From a checkpoint of a small mixture-of-experts model trained on Wikipedia: width 192, a shared expert of 128 neurons.
Below are experts of layer 2 (counted from 0) of a mixture-of-experts language model. Rows are named router (the router's row for the expert), up (a neuron's input weights, with its number), down (a neuron's output weights, with its number) and show model dimensions 0-191. Each number is 128 + 32 x the weight over its row's rms, rounded and kept within 0 to 255.
Before each expert's rows: "comes after" lists some tokens at least twice as common just before its tokens as in all text. This comes from a sample of Wikipedia text that the model never trained on. Tokens count by the router's weight.

# expert 68
comes after: " of", " in", " the", " to", " at", " on"
router [162 140 116 164  79 174  64 133  49 127 176 106 108 157  75 122 110 118 145  90 214 141  72 164  66 156 121  75 153 138 165 137 131 132 159 115  91 118 173 149 126 116 187  96 178 157  58 116  84 145 153 154 125 141 136 111 141 106  89 122 135  91 179 103 195 106 118 127 133 108 158 111 144 162 154 134 160 218 105 180 150 145 146  97 134  77 132  81 157 173 138 127 151 105 128 120 134 153 112 155  99 141 154 117 107  77  93 113  65  75 121 129 128 161 166 120 175 125 120 156 193 150 158 195 140 109 138 156 145 124 111 163 167  94 140 129 152 102 194  63 132 135 113 108 122 171 168 101 108 171 142 100 157 137 188 143 138 152 102 104 103 140 148 116 113 109 118 168 153 174 137 150 151  99 144 135  86 131  96 166 147  95 158 120 156  91 129  61 135 174  86 141]
up0 [180  98 179  78  82 109  86 142 120 177  78 147 155 124 133 179 104 157 153 119 157 161 145 100 145 116 108 124 161 131 199 145  94 100 150 115 128  99  75 115  99  87 172 110 140 144 125 165 120 150 165 194 128 130  94 150  69  90 120 123 132 153 130 131 160  92 117 153 132 132 151  63 138 147 176 134 127 154 171 165 155 106 116 127 159  96 186 174 124 155 153 102 102  99 132 153 103 110 130 149 115 161 161 148 109  71 106 107 149 122 152 106 144 143 107  89 121 138  87 132 154 157 165 126 107 107 158 168 152 101 174 188 117  98  97 180 140  87 109 162 175 153  78 136 129 144 165 133 129 160 173 165 176 127 164  83 155 109 130  92  74  70 107 116 175 110 148  91 120 156 200 182 150 112 181  38 190  86 160 129 173 114 158 185 160  90  99  99 119  83 109  88]
down0 [214 108 152 170 183  83 109 176 119 102 127 115 149  59  91 111 137 117 125 121 153 105 132  91 176 116  84 152 153  61 145 129 145  93  85 174 158 165 136 103 104 141 129 145 128 132 143 129  85 138 166 121 132 152 117 142 123 182 125 152 139  79  57 119 114 119  92 121 173 142  83  89 117 219 147 180  83 154 128 120  79  92 140 156 145  72  79  72 129  81 146 146 110 139  91  97 114 192 185 132 137 185  98 162 106 146 104 129  88 222 127 174 115 117 109 112 167 148 120 154 136 109 116 154 112  97 118 132 148 101 143 108 119  82 122 150 204 165 101 156  72 105 103 176 132  98 148 111 103 153 123 134 126 132  99 102 149 146 142 146 152 141 103 166 155 143 151  93 154 113  86 171 136 104 155 165 174 101 127  84 107  60 150 133 117 126 151 220 147 128 134 103]

# expert 3
comes after: " |", "|", ",", ":", ";", " in"
router [138 163 170 163  76 164 106 144  91 137 189 128 111 168  98 119 150 125 151 144 199 142  62 130 119 155 163  85 138 123 154 113 124 131 153  92  60  98 107 124 140 159 178 123 132 113  51 144  85 154 157 157 124 121 154 113 170 137  73 115 159 118 164  67 168  98 144 127 105  83 199  92 138 140 127 108 108 163 108 191 161  98 124 159 118 120 125 106 137 165 149 136 130 118 120 101 114 169  98 143  78 143 153 149 127 138 123 186 108 115 131 112 145 149 142 111 152 118 139 221 145 173 149 136 113 165 125 147 125 139  88 192 190  67 152 190 170 123 145  77 114  99  84  85 119 147 170 112 112 170 119  76 154 133 110 147 188 141 110 142 131 102 167  81 168  60 110 158 137 179 146 164 121 140 175  98 120 125 124 188 129  97 191 167 125 105 137  91 138 157  53 118]
up0 [108 107  92  84 163 111  79 149 104 131 144 104  51 155  81 117 133 140 207  85 165  45 122 107 121 138 122 110 113 131 101 171 117 159 103 140 130  93 139 138 107 155  72 137 130 115 103 104 129 128 120 124 132 152 129 170 125  66 122 152 119 141 126 123  68 148 112 155  85 100  91 127 184 151 215  47 139 135  97 155  84 106 142 136 148  61  86 158 128 129 159  91 182 138  53 172 170 172 164  90 111 146 144 143 104 120 123 131  64 141 151 114 175 118 121 121 149 185 117 156 156 210 199 103 157 104 174 115  77 100 139 157 193 115 174 166 212 103 190 154 118 158 115 118 126  94 129 127 155 123 164 143 146 114 137 116 110 156 185 125 105 122  86 152 100 109 116 162  86 158 155 105 167 112 100 155 111  89  95 121 134 135 136 154 121 102 110 132 143 140 116 137]
down0 [ 95 134 145 197 134 150 118 134 156  91 127 147 151 134 122 103 128 124  58 153 159 131 131 129 128 160  64 193 170 168 134 139 148 182 197 181 120 149 141 125 146 112 100 129 148 138 125 113 107 130  74 163 118 100 140 139 138 152 132 187 158 157 116 135 129 120 101 150 132 163 117 159 174 177 106 159 164 123 150 149 181 174 142 167  91 152 184 148 135 109 111  98 171 111 128 141 124  48  86 150 102 134 142  94  99  70 193 125 130 120  87 174 130 107 114 125  96 130 118  75 131 129 140 118  93 161 131  93 182 182 154 153 140 107 129  60 131 115  86 185 158 160 121 128 170 144 112  91 187 136  72 137 140 136 111  88 115 130 113 220  96 140 124 111 142 134 156 139 163  88  77 184 210 150 119 164 174 141 195 152 100 117 116 101 151 110 191  94 137 127  88 193]

# expert 17
comes after: " and", " the", "-", " of", ":", " a"
router [134 119 154 132 110 141 100 139  77 145 126  74 117 139 128 134 127 125 126 130 166 164  96 119 102 152 121  61 101 124 141 123 149 141 114 139  90 132 140  94 117 146 172  86 131 160 103  94  54 147 100  92 115 141 157 130 122 136 109  94 140 117 190  95 153  87 177 129  89  82 186 146  89 114 166 100 165 177  83 160 118  84 102 146 157 101 104  91 132 205 142 120 165 143 111 108 162 143 102 152  68 115 125 110 104 125  78 172 131  62 111  72 131 145 141 131 137 138 163 112 141 155 182 130 118 159 122 117 131 143 140 186 159 100 105 151 165 129 148  84 148 128 171 100 133 134 136 110 117 179  97  42 139 147 180  76 241 133  96 126 104 111 131 100 137  88 115 160 135 183 161 130  81  87 133 107  90 134 114 212 153 122 208 199 148 128 115  68 167 156  97 153]
up0 [123 155 156 143  78 121 117 156  21 145 102  95 156 153 137 132 122 113 154 197 125 133 110 129 124 170 131  68 127 109 189  80 143  92 119 135 137 130 128 105 127  98 146 163 143  97  90 123 137 133 129 122 203 154  76 138 156  55 177 141 107  93 108  79 122 147  93 153 160  79 164 164 127 139 139 200 134 146  98 152 104  68 102 110 146  79 175 174 121 119 160 129 102 163 114 129 131 125 112 162 111 107 150  98 101 139 140 131  57 110 212 106 137 138 105  67  92 177 118 155 110  79 123 175 128 106 154 167  71 137 122 171 128 124 153 139 162 158 130 161 186 115  89 146 193 119 143  73 137  97 173  94 164 113  96 123 148 122 147  96 194 129 153 143 109 119 119 108 109 147  92  88  86 127 160  80  65  94 150 116 127 131 141 100 209  93 179 159 125 137 116 133]
down0 [121 128 134 139 151 118 113 122 130 108 131 132 163  95 179 152 138 153 162 157 118 121 107 147 104 178 136 192 111 145 147 127 163 103 108 130 165 165 104  86 164 140 115 113  99  74 118 114 101 118 163  74 120 211 123 117 215 153 125 156  96 106 158 123  78 152 126 126 135 154 146 161 125 159 103 186 136 153 148 175 117 133 146 129 111  97 137 117 156 143 176 150  82 133 104  99 138 166 102 161  90  69  84  81 128 102 160 104  96 110 135 182 107  70 131  88  74 156 159 144 157  93 113 148  75 136 165 155 137 116  99 125 143 122 132  77  96  97 145 109 112  20 175 146 112  65  99 141 123 115 169  90  87 130 173 190  66 128 170 148 158 126  93 113 127 122  90  70 152 117 115 116 130 117 178 149  80 155 102  39 165 133 130  83 135  45 166 142  96  97 142  97]

# expert 13
comes after: " as", " is", " of", " in", " with", " a"
router [143 142 116 157 112 196 130 120  79 115 145 156 130 174 104 142  95 125 138 135 189 109 130 129 121 186 120 101 114 141 128 153 142 153 123 122  71  83  88 157 135 138 161 144 174 157  89 143  73 133 122  94 142 127 152  82 199 145  83 114 172  94 183  93 167 115 130 102 139  99 168 133 145 108 151 122 113 192 102 195 182 140 109 134 104 129 126 111 111 175 151 154 161  99 125 116 169 159 143 102 102 153 139 117  99 135  63 154 123  92 157  99 148 142 177 103 131 114 122 201 182 125 190 108  71 183 123 113 104 135  89 155 159  56 172 167 190 102 131  67 105 107 159  98 161 171 212 112 102 147  83  73 164 142 154 116 121 106 117 122 142 125 136 143 128  90 148 190 134 151 122 155 152  66 208 110 135 118  70 135 112  77 172 154 145  99 105  89 137 128 127 135]
up0 [ 98 192 115 142 130 158 116 160  95  90 218 149 111  66  87 119 158 152 141 154 111  99 112 151  60 156 157 107 102  89 144 169  92  79 133 115 129 111 140 116  84 108 183 134 148 149 179 181 124 155 173 120  82  80 124 131 149 146 114 132 109  94 146 151 163 143 163  98 136 136 116 144 127  93 113 150 102 167 133 104 114 167  83 189 118  78  60 116 135 128 140  94 115 149 134 157 189  77 124 129 131 157  55 136  84 128 160 122  50 135 104  87 148 127 108 103 130 136  75 168  98 137 102  92 134 140 101 140 168  84 140 131 173  99  92  56 134 111  95  85 126 144 135 189 189 104 112 102 112  91 130 140 158 118 140 105 122 137 139 136 122 111 124 174  58 113 157 224 160 155  99 190 122 106 145 144 127 183  77 148 104 167 109  69 111 171 114 145 151 115 113 128]
down0 [111 132 121 143 125 140 160 105 147 105 149 122 144 152  97 180 131 120 141 139 134 172 122 142 164  91 126 171  83 114 135  75 113 183 107 166 184 118 112  93  83 168 103 131  92 109 112 147 139 118  80 112  65 124  98 149  83 172 144 142 115 144 162 133 157 135 152 161 123 102 162 181 105 135 121 188 121  99 127 141  72 123  94 170  93 167 168 138 142 149  99 111 100 130 180 148  70  80 144 163 136 145 100 174 147 169 164 121 180  90 130 134 149 106 102 174  26  96 156 156 182 113 185  55 107 110 135  58 122 123  94 102 144 140 107 157 100 130 111  82 111 131 176  65 120 122  88  68 107 167 152 191 114 149 120  74 152 196 128 128 109 119  98 120 168 147 151 100 127  46 119 146 148  62 108 156 155  99 117  89 112 112 135 139  85 109 185 135  93 140 101 171]

# expert 16
comes after: " the", " a", " \"", " and", "'s", " The"
router [165 177 133 188 103 151  98 138  77 155 154 122 124 152 102 111 146 134 193 150 138 143  92 132 141 172 124 102 107  96 138 140 136 153 118  70  55 119 146 108  70 142 136 105 145 172 104 118  84 139 123  76 136 123 136  96 131 104  84  91 158  72 164  90 163  91 147  90 137  50 170 167 142 128 191 115 122 190 152 148 126 131 109 159 155 135 113 117 147 189 195 136 155 112 109 132 132 136  82 139 155 161 146 101 130 120  35 150 162  91 108 123 139 146 176 146 139 145 120 158 189 133 198 143 119 110 113  84 142 139  70 202 149  84 167 159 119 136 166  46 158 133 133 102 117 162 149 115  94 193 107  76 143 170 192 175 164 133  99 100 127  99 126 130 133  87 130 139 141 159 157 144 126 114 136 136  87  88  91 171 132 114 213 110 148 124 136 105 158 132 120 148]
up0 [102  60  85 125 124 137 123 147 114 105 129 129 134  89 101 101 184 118 100 106 102 130  74 154 156 128 147 102 182 117 106 127 115  31 140 113 150  97  77 110 169 128 132 173 109  61 170 131 188 179 131 129 139  88 132 119 151  85 135 120 113 168 218 156 150 124 150 162 131 118 145  79 133  81  92  96 122 105 128 137 122 168 116  65 143 168 181 188 135 136 171 134  89 201  76 128 130 165 130  83 153 160 114 168 128 139  82 106 150 124  95 139 125 173 208  91 115 141 202  91  80  82 156 151 203 114 135 136 145 164 100 137 133  96 128 124 165  88  99 128  84 138 103  94 110 140 167  87 107 166 152  96 115  76 151 164 142 106 104 128 124 165 121 177 101 103 141 113 132 182 158 149 163 101 178 175 129 138 145 130 109 108 183 153  96 107 138 144 112 157 106 155]
down0 [131 182 116 141 178 126 148  88 119 124 145  64 134  92 104  98 108 185  40 126 103 138 158 139 114 140 144 191 163 148 116 136 142 131 117 102 189 145 147 120  78 144 125 117 146 126 128  86 122 126 147 155  99  89  46 174 107 156 128 146 167 140 150 157 107 168 173 122 107  85 150 136 156 205  96 164  85 103 157 113 112  89 139 137 187 140 102 109 113 116 168 149 143 149  98 170 138 109 143 143 132  67 119 152 154 132 122  97 122 173 126 179 150  99 145 113 121 115 196  51 108 112 135 144 152 121 131 138 139 141 148 101 179  85  93 103 140 143  61 125  79  96 106 128 175 146 100 151 138  96  79  52 118  83  74 175 132 112  85 130 132 160 136 171  64 166 164  56  65 102 121 150 143  90 186 161 108 151  94 110 112 143 104 137 111 102 192 144 142 151 136 170]

# expert 34
comes after: " |\n", " |", "\n", " served", "|---|---|---|---|\n", "|---|---|---|\n"
router [175 142 137 183  62 173 155  88  94 133 146  69 130 209 101 143 119 135 140 125 159 113 106 122  97 173  96  41 116 126 147 159 141  91 132  98  67 104 213 154  74 108 165 110 115  95  86 129 102 126 151  85  86 163 126  79 145 133 115 121 117 114 140 114 170  93 182 118 157  95 173 102 107 137 134 117 128 119  89 186 139 122  87 125 102 108 134 119 127 194 138  94  91 112 133 108 142 163 126 147 119 128 150 118 114 110  92 124 103  83 125  95 161 151 149 119 192 145 152 164 152 127 133 163 132 120 119 157 147 102 100 142 193  88 162 166 193 126 155  43 142  93 169  99 149 212 124 111  92 187 122  69 129 122 152 123 128 139 119 129 124 119 120 135 123  93 112 208 148 106 127 122 125 100 134  68 124 122  53 206 163  89 139 171 145 124 105  92 127 134 100 129]
up0 [170  77 109 174 159 169 166 139 155 101 165 140 108 121 162 156 112 120 161 133 124  86 159 165  65 180 140 111 123 136  86 164  89 193 173 147 115  80 106 155 184 149  93 169  98 130  73 174 113 100 154 155 169  69 201 184 139 105 116 153 105  92 125 156 159  97 173 150 156 157 153  87  90 140 106  70 132 156 165 160 154 100  84 211 119 112 122 170 180 140 106 129 121  52 139 143 128 107 122 130  42 128 139 135 104 121 131 137 139 115 129 180 153 189 156 122 119 136 143 108 176 191 143  99 105  83 132  75 101 100 155 134 132 105  99 104 171 131 149  67 103 129 109 114 103 171  98 137  98  78 125 121 141 182 121 108 118 154 123 138 152 101 149 143 136 118 157 171  69  87 106 106 126 116  79  78 128  81 110 131 153 124 123 190 116 103 143 109 148 179 147 116]
down0 [115 121  94  92 166 151 175 202 101 122  94 173  74 100  94 156 126 108 137 132 159 102 167 165 119 134 143 126 161 117  47 147 131 120 133 129 156 135 121 150 202 124 121 190 139 101 116 125 142 129 113 142 127  68 134 115 127  82 174 129 134 126  84 155 157  70 139 100  95 117  99  89 145 126 154 125  86  94 116  57 168 161 121 161 123 114 126 120 121 107 108  59 148 113 137 105  83 126 168 178  89  86 138 141 151 141 132 109 166 172  93  82 171 147 123 138  83  83 126 147  57 135 102 185  88 163 195  55 131 132 119 143 176 152  72 188 141  97 147 183  77 157  95 100  95 148 157 111 181 138 133  82 143 114  86 171  74 131 118  85 130  95 188 119 187 141 106 126 119 158 145 103 150 142 106  94 181 115 116 122  90 127 150 106 166 158 128  74  99 167 141 146]

# expert 77
comes after: " the", " a", " and", " of", " to", "'s"
router [172 111 141 143  89 125  98 133  99 147 171 110 170 149 126 142 149 148 143 137 135 139 102 112 175 166 144  72 106 125 128 100 135 162 125 114  78 107 177 126 123 126 145 121 116 143 105 138  91 105  91  83 129 128 156  98 131 154  91 109 121 109 166  78 179 107 177 115 138  60 178  92 113  92 169  89 127 161 112 162 147  95  76 175 147 102 133 105 164 197 145 106 156 115 108 151 148 149  99 151  67 152  94  91 110  92  97 154 139  91  99  52 156 128 190  73 152 137 149 185 143 141 169 112 116 162 138 140 118 156 137 161 115 104 108 163 188 127 150  89 117 140  84 112 145 141 167  92 115 166 120  78 176 129 154  54 156 156  58 124 126 136 150  92 129  97 111 184 141 164 149 107 116 110 177 105 124 103 126 192 163 152 219 185 140 143 133  45 179 175  90 155]
up0 [100 175 109 137 119 106 148 149 105  76 154  45 140  89  65  65  70 130  93  92  72 147 113 154 152 141 149 144 145 120 143  68 137 203 162 141 149 117 151 142 124  37 193 156 164 107 151 119 155  60  89  93  88 160  92 156 152 114 169 128 105  93 105 178 148  95 114 116 207 130 115 127  96 104 154 127 170 126 104  99 108 102 142 144 116 107 162  67 119 146 111 105 191 150  99 157 183 168 160 162 106 106 119 142 107 101 124 120 149 172  90 157 110 146 177 102 108 116 135 127 136 140 102  91 137 107 118 153 106  88 118 181 190 108 106 159 143 121 177 118  42 139 127 136 101 134  81 124 162 137 114 144 151 162 135 137 119 132 118 102 117 169 117 142 175  64  82 136 112 145  95  64 152 144 138  99  96 160 135 139 112 143 181 197 149 175 132 130 111 135 150 169]
down0 [104 170 107 153 118 115 167 107 172 146 149 101 134 102 129  99 119 101  94  91  96  97 121 152 158  95 119 147 160 125 131 129  99 203 144 121 125 150  84 146  73 103 158 143 162 130 162 150 148 156 127  84 145  58 107 122  79  93 137 120  44 120 105 174 108 128 166 180 173 111 134 126 147 153 123 179 159 120  69 105 114  51 153  79 138  85 145  77  77 156 146 113 107 189 102 181 117 154 177 195 100 126 108 150 144 127 120 154 113 128 104 128  83 164 168  70  90 133 115 123 165 151  93 116 172 117  98  74  98  65 150 140 169 146  99 142 119 102 130 128 137 140  82 138 104 128  83 163 188 141 157  87 132 182 143 124 115 170 124 124 180 123 147 139 156 145  79 150 161 135 155  70 181 146 176 185 164  97 202 124  95 108 152 126 148 156 143  84 166 129 172 164]

# expert 20
comes after: " P", " T", " B", " C", " G", " b"
router [163 172 128 156  97 147  76  81  61 118 140 121 134 128 110 160 159 146 133 157 189 106 106 141 119 168 131 123  92 178  97 186  99 131 124 127  44 125 140 121 158 131 160 121 146 113 102 115 134 151 136 132 163 117 172 103 155 118 125  94 153 129 149  87 118  92 162  81 149  69 200 101 162 106 134  94 148 147 101 125 150 118  54 106 109 118 164 118 160 205 165 123  89 150 123  76 174 157 121 127  72 156 125 144 120 125  91 183  98  97 163  76 113 158 168 174 180 179 117 180 150 129 181 157 124 116 144 137 116 105 137 159 205  53  92 137 168  97 143  91 184 143 157 140 127 114 103  95  83 175 154 106 152 128 114 157 164 120 143  99  92 114 111 101 126 105 139 153 145 137 147 132 141 130 136 110 107 117 102 156 177  92 115 154 187 117 123  26 194 138  84 121]
up0 [149  96 108 122 108 188 147  99  99 145 167 144 154 149 153 128 191 109 122 157  98  92 163 137 101 159 162 121 110  51 113 149 156 158 134  94 167 167 160  98  85 152 128 143 164 106 133 128 129 138 175 124  32 158 161  90 130  94 122  75 122 194 141 150 130 121 136 173 149 193 174 176 122 101 147 134  83 118 122 151 228  89 141 143 140 150  97 111  92 153 121 132 147 130 150  79 125 125 125 106 143 109  92  99  91  65 151 156 131  91 144 143 129 109  82 118  86 150 191  93 119  76 137 226 140 146  87 140 168 130  58 131 121  95 133 144 147 134 152 143  95 170 107 153 147  97  96 120 108 133 123  89 171 108  78 187 138 116 139 158 106 144 146  81 101 139 153 144 125 144 144 118  90 166 183  52 141 141 101 100 136  96 158 121 107 151 142 137 126  59 199 122]
down0 [ 72  83 107 174 108  81 105  95 139 129 184 116  91 105 107 130 118 137 105 178 111 138 144 102 114 154 114 184 100 167 123 245 183 167 116  87 149 173 150 100 153  89 101 124 121 103 128  42 142 161 138 114 123 140 149 182 128 108  51 139 194 108 161 163 117 148 143 140 212 107 121 135 128 102 147 132 132  98 136 143 150  94 156 106 126 121 132 154 121 117 106 180 141 129 149 101 123 106 170 134  83 148 144 109 104  74 140 126 120 144 112 158 107 128 125 179  86 136 112  91 137  95  61 151 109  49  72  68 119 110 105 121 130 110 146 103 147  72 162  77 141 148 150 123 130 111 100 147 140 140 134 132 106 104 106 223  65 124 142 143  95 145  75  92 142 114  51  96 147 155 141 152 119 153 143 126 126  63 176 102 141 106  94  79 133 157 113 105 160 136 130  81]

# expert 15
comes after: " of", " in", " the", " for", " to", " on"
router [176 155 164 175 110 178  87 162  30 113 190  92 141 130 108 119  84 128 128 133 178 121 104 129  68 140 117  71 142 128 136 139 162 149 142 130  72  80 110 111  82 114 186 118 138 147  80  94 100 116 124 137 118 119 122 113 169 122 105 111 150  81 151  75 172 119 116 118 166 116 163 136 135 133 139 120 119 237 109 213 136 144 125 114 128 115 123 157 108 171 155 140 162 144 104 108 164 177  96 129  85 137 156 138 118  74  75 139 113 104 124 136 119 132 213 159 160 130 109 123 153 157 150 146 122 158 147 164 182 134 112 186 175  67 135 155 167 134 136  67 109 110 163  77 168 187 186  98  67 164 164 103 188 142 148 145 145 168 119 105 109 116 145  92 123  81 129 156 120 130 146 111 134 106 142 135  95 124  92 150 126 130 183 159 139 119 122  62 106 160 148 161]
up0 [201 126 124 144  85  94 100 156 124 110  99 124  74 174 119 116 104  86 159 134 134 126 169  95  85 132 106 152 165 142  85 149 140 157  67 139 121  89 123 146  75 155  68 142 138 147 140 164 125 168 164 126 145 171 138 124 110  86 100 174 126  91 143 116 144 123 100 172 127 109 105  56  92 104 180 109  88 175  80 124 107 102 129 157 132  82 122 133  93 135 162 193  33 111 118 141 157 177  92 144  70 137 197 126 118 125  85  81 103 119 140 126 149 113 172 151 135 153 111 106 126 166 152 135 110 137 101 133  66  93  62 201  94 123 151 188 149 103 108  95  88  96  65 115 139 124  66 186  90 133 135 127 127 134 135 159 162 114 105 143  99 174  79 138 137 114  91 144 104 183 155 184 121 116  97  90 140 111 149 158 122  69 126 152 126 111 127 167 115  65 148 169]
down0 [103 149 149 131 133 108 113 137  35  96 100 158 166 152 126 112 128 120  69 130 101 120 157 116  83 182 126 113 102  61  88 176 142  62 106 103 168 130 163  97 116 172  93 172 175 134 123 134 107 127  90 112 123 195 154 138 128  91 128 126 172 101 153 132 148 140 147 132 102 101 167 156 122 145 108 131 151 122 104 137 153 165  39 125 175 157  97 128 123 160  97 168 139 138 121 161 105  90 165 141 123 152 112  92  86  52 115  82 122 105 140  89 159  96 115  80  79 118 108  85 119 201 172 172 145  70 127 153 107 152 140  99 157 145 127 167 134 175 110 118 146 101 151 156 175 156 174 122  99  99 121 158  78 117  75 170 143 157  36 142  73 133 151 106 162 143  99 174  92 104  87 116  81  98 102  85 106 147 155 150 167 139 162 102 172 108  97  68 122 113  98 127]

# expert 78
comes after: "\n", "201", "200", "202", ")\n", "199"
router [212 150 135 155 102 202  88  87  80 179 165 135  83 181  88 144 136 155 124 159 168 119  93 158 117 131  89  98 140  90 140 162 159 117 148  77  92 131 128 148 148 152 151 155 128 101  85  98  99 137 157 139 167 121 132 106 155  96 147 127 150 119 168  99 174 105 139  96 144  78 140 143  88 124 140  86 129 130 114 179 133 111  78 135 189 162 138  69 120 183 146 128 140 126 127 137 159 187 108 167  76 146  85 122  71 118  66 182  89  84 129 102 148 120 116 124 145 135 150 174 147 152 149 130 122 131 112 143 181 101 106 168 188 102 164 188 182 106 116  77 161  82 105 120 135 141 151 125 134 177 139  95 140 116 153 164 177 186 123 122 142  93 120 110 179  61 150 161 130 144 129 142 102 116 133 135 122 147 126 174 107 150 218 161 166 163 185  83 135 149  83 178]
up0 [144  86 122 164 169 129 137  83 104 169 123 207 126 125 194 119 186 210  79 134 175 174 130 201 134 102 166 129 153 125 146 136 169 111 110 143  86 153 222 149 142 129 124  56 109 151 105 146 171  68 185 129 144 181 163 133 115 119  67  98 184 147 115 160 100 108 113 133 122 141 158 207 113  98 162  94 183 178 148  85 129 138  87 123  78 144 167 125 140 134 136 115 159 129 103 146 160 207 109 125 135 165 133 132 149 113 115 143 119 130  83  85  83 121 145  97 138 106 153 129 197 171 128 134 166 160 148 112  95 168 101 142 162 115 123 128 150 121 156  89 186 123 156 166 177 147 132 109 108 150 117 114 155 125 134 161 123 165 126  86 107 148 147  95 147 104 148 122 151 111 116 122 188 131 113 132 181 130 122  97  97 129 139  90 105 100  77 134 180 128  75 182]
down0 [166 122 145 228  99 112 129 107 105 124 160 100  90 155 115 165 110 123 136 158 156 181 107 144 182 113 150 174 181 112 182 104  86 143 164 103 118  98 115 138  98  90 138 170  86 166 171 114 165 127 134 184  85  84 110 113 101 148 144  99 182 151  66 180 132 120 113 143 168 162  69 135 147  73 166 116  84 149  71  90  69 155 132 141  96 123 107 165  85 123 158 135 125  87 124 125 106 173 167 100 132 103 148  81 111 179  90 161 168 178 108 157 156 148 131 166  78 124 109  81 174 122 151 162  95  99  82  87 155  77 173 108 172 158 149 149 119 162 178 157 118  87 124 153 142 164 135  59 133 163 197 159 155  98 175 155 113 156 114  86 123 164  97 170 126 140 122 108  98 103 117  77 110 131 135 109 136  99  81 125 127 132 148 136 124 123  87 187 139  92 128 129]

# expert 29
comes after: "\n", ")\n", ";\n", ":", "″N", " /"
router [149 173 129 152  79 184  88  96  97 161 166 146 112 140  86 130 147 137 155 128 174 106  75 117 120 173 118  82 149 163 155 124 164 134 146 101  94 104 134 123 129 169 150 101 144 136  85 111 127 119 139 132 123 118 106  91 141 117 101 115 178 113 201  92 169 118 147 128 172  67 169 108 149 112 140 116 161 172 103 164 137 173  86 139 166 163 131 127 139 179 168 134 110  98  92 106 156 165 115 146  77 167 106 141 130 113  98 148 110  89 150 110 134 154 163 103 202 149 127 171 186 113 130 163  96 143 118 174 139 156 103 198 191  63 158 155 142 128 166  62 129  89 120 126 133 155 149  91 101 166 123  92 164 144 153 166 132 112 131 113 168  57 110  74 136  59 134 192 164 164 124 153 119 138 125 112 115  95 120 204 140 108 180 143 109 125 158  79 185 156  37 100]
up0 [162 126  97 194  94 155 117 118  79 119 120  95  95 103 104 165 106  67 124 103 121 156 109 105 109 189 187 110 133 145 154 150 147 128 110 114  71 138 100 135  74 150 158 135  80 100  63 115 109 167 148  96 124 120 135 147 137 144 115 142 143 111 210 106 147  99 135 109 126 101 150 123 143 102 161 109 102 137 127 118 151  82  95 146  85 103 108  69 156 220 125 105 147 112 100 123 111 112 155 175  90 116 143 134  85  95  60 213 180  42 113 124 138 182 127 133 131  76 134 176 136 174 151 167 138 164  89 109 156 136 104 178 168  64 132 143 138 124 149  66 126 122 117 101 147 179 115 142  95 115 136  66 155 165 161 125 138 124 122 124 114 173 113 155 143  52  98 163 130 113 155  98  55 137 145 146 116 111  70 140 156 119 142 135 155  77 110  63 135 180 142 134]
down0 [163  99 137 113 132  97 101 116 182 137 126  73 139 160 129 155 152 127 130 149 170 110 185 159 146  95  93 107 174  51 178 103 108 112 100 133  87 161 147 149 140  97 125 123  64 118 118 162 151 113 157 163 116  88 104 110 161 163  99 118  97 126 116 117 180 158 163  76  82 110 169  58 157 128 170 166 158 139  94 134  78 121 135 151 106 146 155 154 140 131 154 151 150 165 155 144 124 117 184 168 115 140 152  78  99 167 140 119 145 129 155  90  73 160 130 121 119 125 119 101 111 143 118  89  55  99 227 148 128 132 135 108 125 120 101 123 121 107 131  86 109 146 141  87 134 121  95 150 185 138 181 145  88  56  97  97 149  64  76  86 107  88 130 120 130 152 147 157  48  94 124  58 132 127  78 134 126  69 186 130 128 148 114  97 140 174 133 123 102 207 105 181]

# expert 19
comes after: ".\n\n", "==", " |\n\n", "\n\n", " and", " Best"
router [146 163 100 151  84 183 124 105  66 138 141 156 144 190  85 131  83  94 139 157 159 129  72 109 147 158 142 111 136 104 120 160 138 115 110 107  68 123 138 153 109 102 133 127 128  96 106 106 106 168 119 139 116 150 148 146 125 148 115  98 158 114 215  78 175 129 211 144  98 113 197 127 119 120 178 117 164 168  54 121 170  92 116 160 150 112 130 123 132 192 170 121 142 101 117 133 184 167  85 137  81 148 127 125  80 111 107 161 107  91 135  74 125 131 180 122 156 115 148 142 175 186 150 138 135 133 151 190 159 101 129 148 140  77 106 188 154 155 164  93  97 110 145 124 163 130 158  89 111 174 129  75 137 162 142 129 224 158 149  88 149 104 153  76 142  70  79 171 142 150 146 111 115 138 154 126 127 121 110 163 193 164 126 190 147 118 126  74 164 165 102 139]
up0 [123 213 109 169 114 100 141 108 152 114 134 167 157 128 155 143 105 157 140 136 137 158 131 151 106 177 152 133  43 121 125  90 137 143 144 134 132  95 111 178 187 135 108 194  89 100 125 151  79 183 114 186  81 178 178 160 114  78 111  52 126  81 151 133 183 105 155  91 149  73 135 124 106 130 119 151 146  93 117  99  96 131 105 145 112 141  71 121 138 120  79 101 136 125 103 142 134 154  90 181 142 141  89 139 106  82  92 178  99 154  63  85 162 162  84 110 166 187 145 172 154 137 125 112  40 114 130  96 144 154 149 136 101 123  98 136 156 133 140 116 117 104 128 147  79 131 120 118  97  92 139 162 134 186 106 131  86 183  68  83 144 134 173  93 153 141 165 145 181 130 119 113 133 117 146 102 112 127  74 130 152 128 138  55 219 133 107 126 161 131 117 166]
down0 [114 189 117 101 168 110 174 199 147 118 197  91 132 123 158 137  73 155 124  82 101 109  64 131 128 117 114 118 118 156 127 114 157  93 116 117 179 175  80 186 146 152  91 174  69 159 132 182 126 160 150 145 159 116 123 170 100  83 151 151  96  74  98 117  80 124 125 116 178  60 149 186 103 111 120 124 167  63 161 129  94 120 113  69 122 105 128 125 109 134 108 144 119 124 146 151 136 138 135 136 136 148 143 123 103  89 133 159 162 123  98 117 138 135  99  99  99 163 194 148 135 137  80 121 145 113 122 113 173 149  53 168 166 123 102 128 142 158 130 133 100 112 132  69 140 109  71 146 117 141  99 140 100 139 107 156 149 137 133 114  72 105 159 151  86 151  75 112 161 164 105 151  73  66  73 151 171  85  58 158 140 123 159 134 180  83 200 124  76  71 107 118]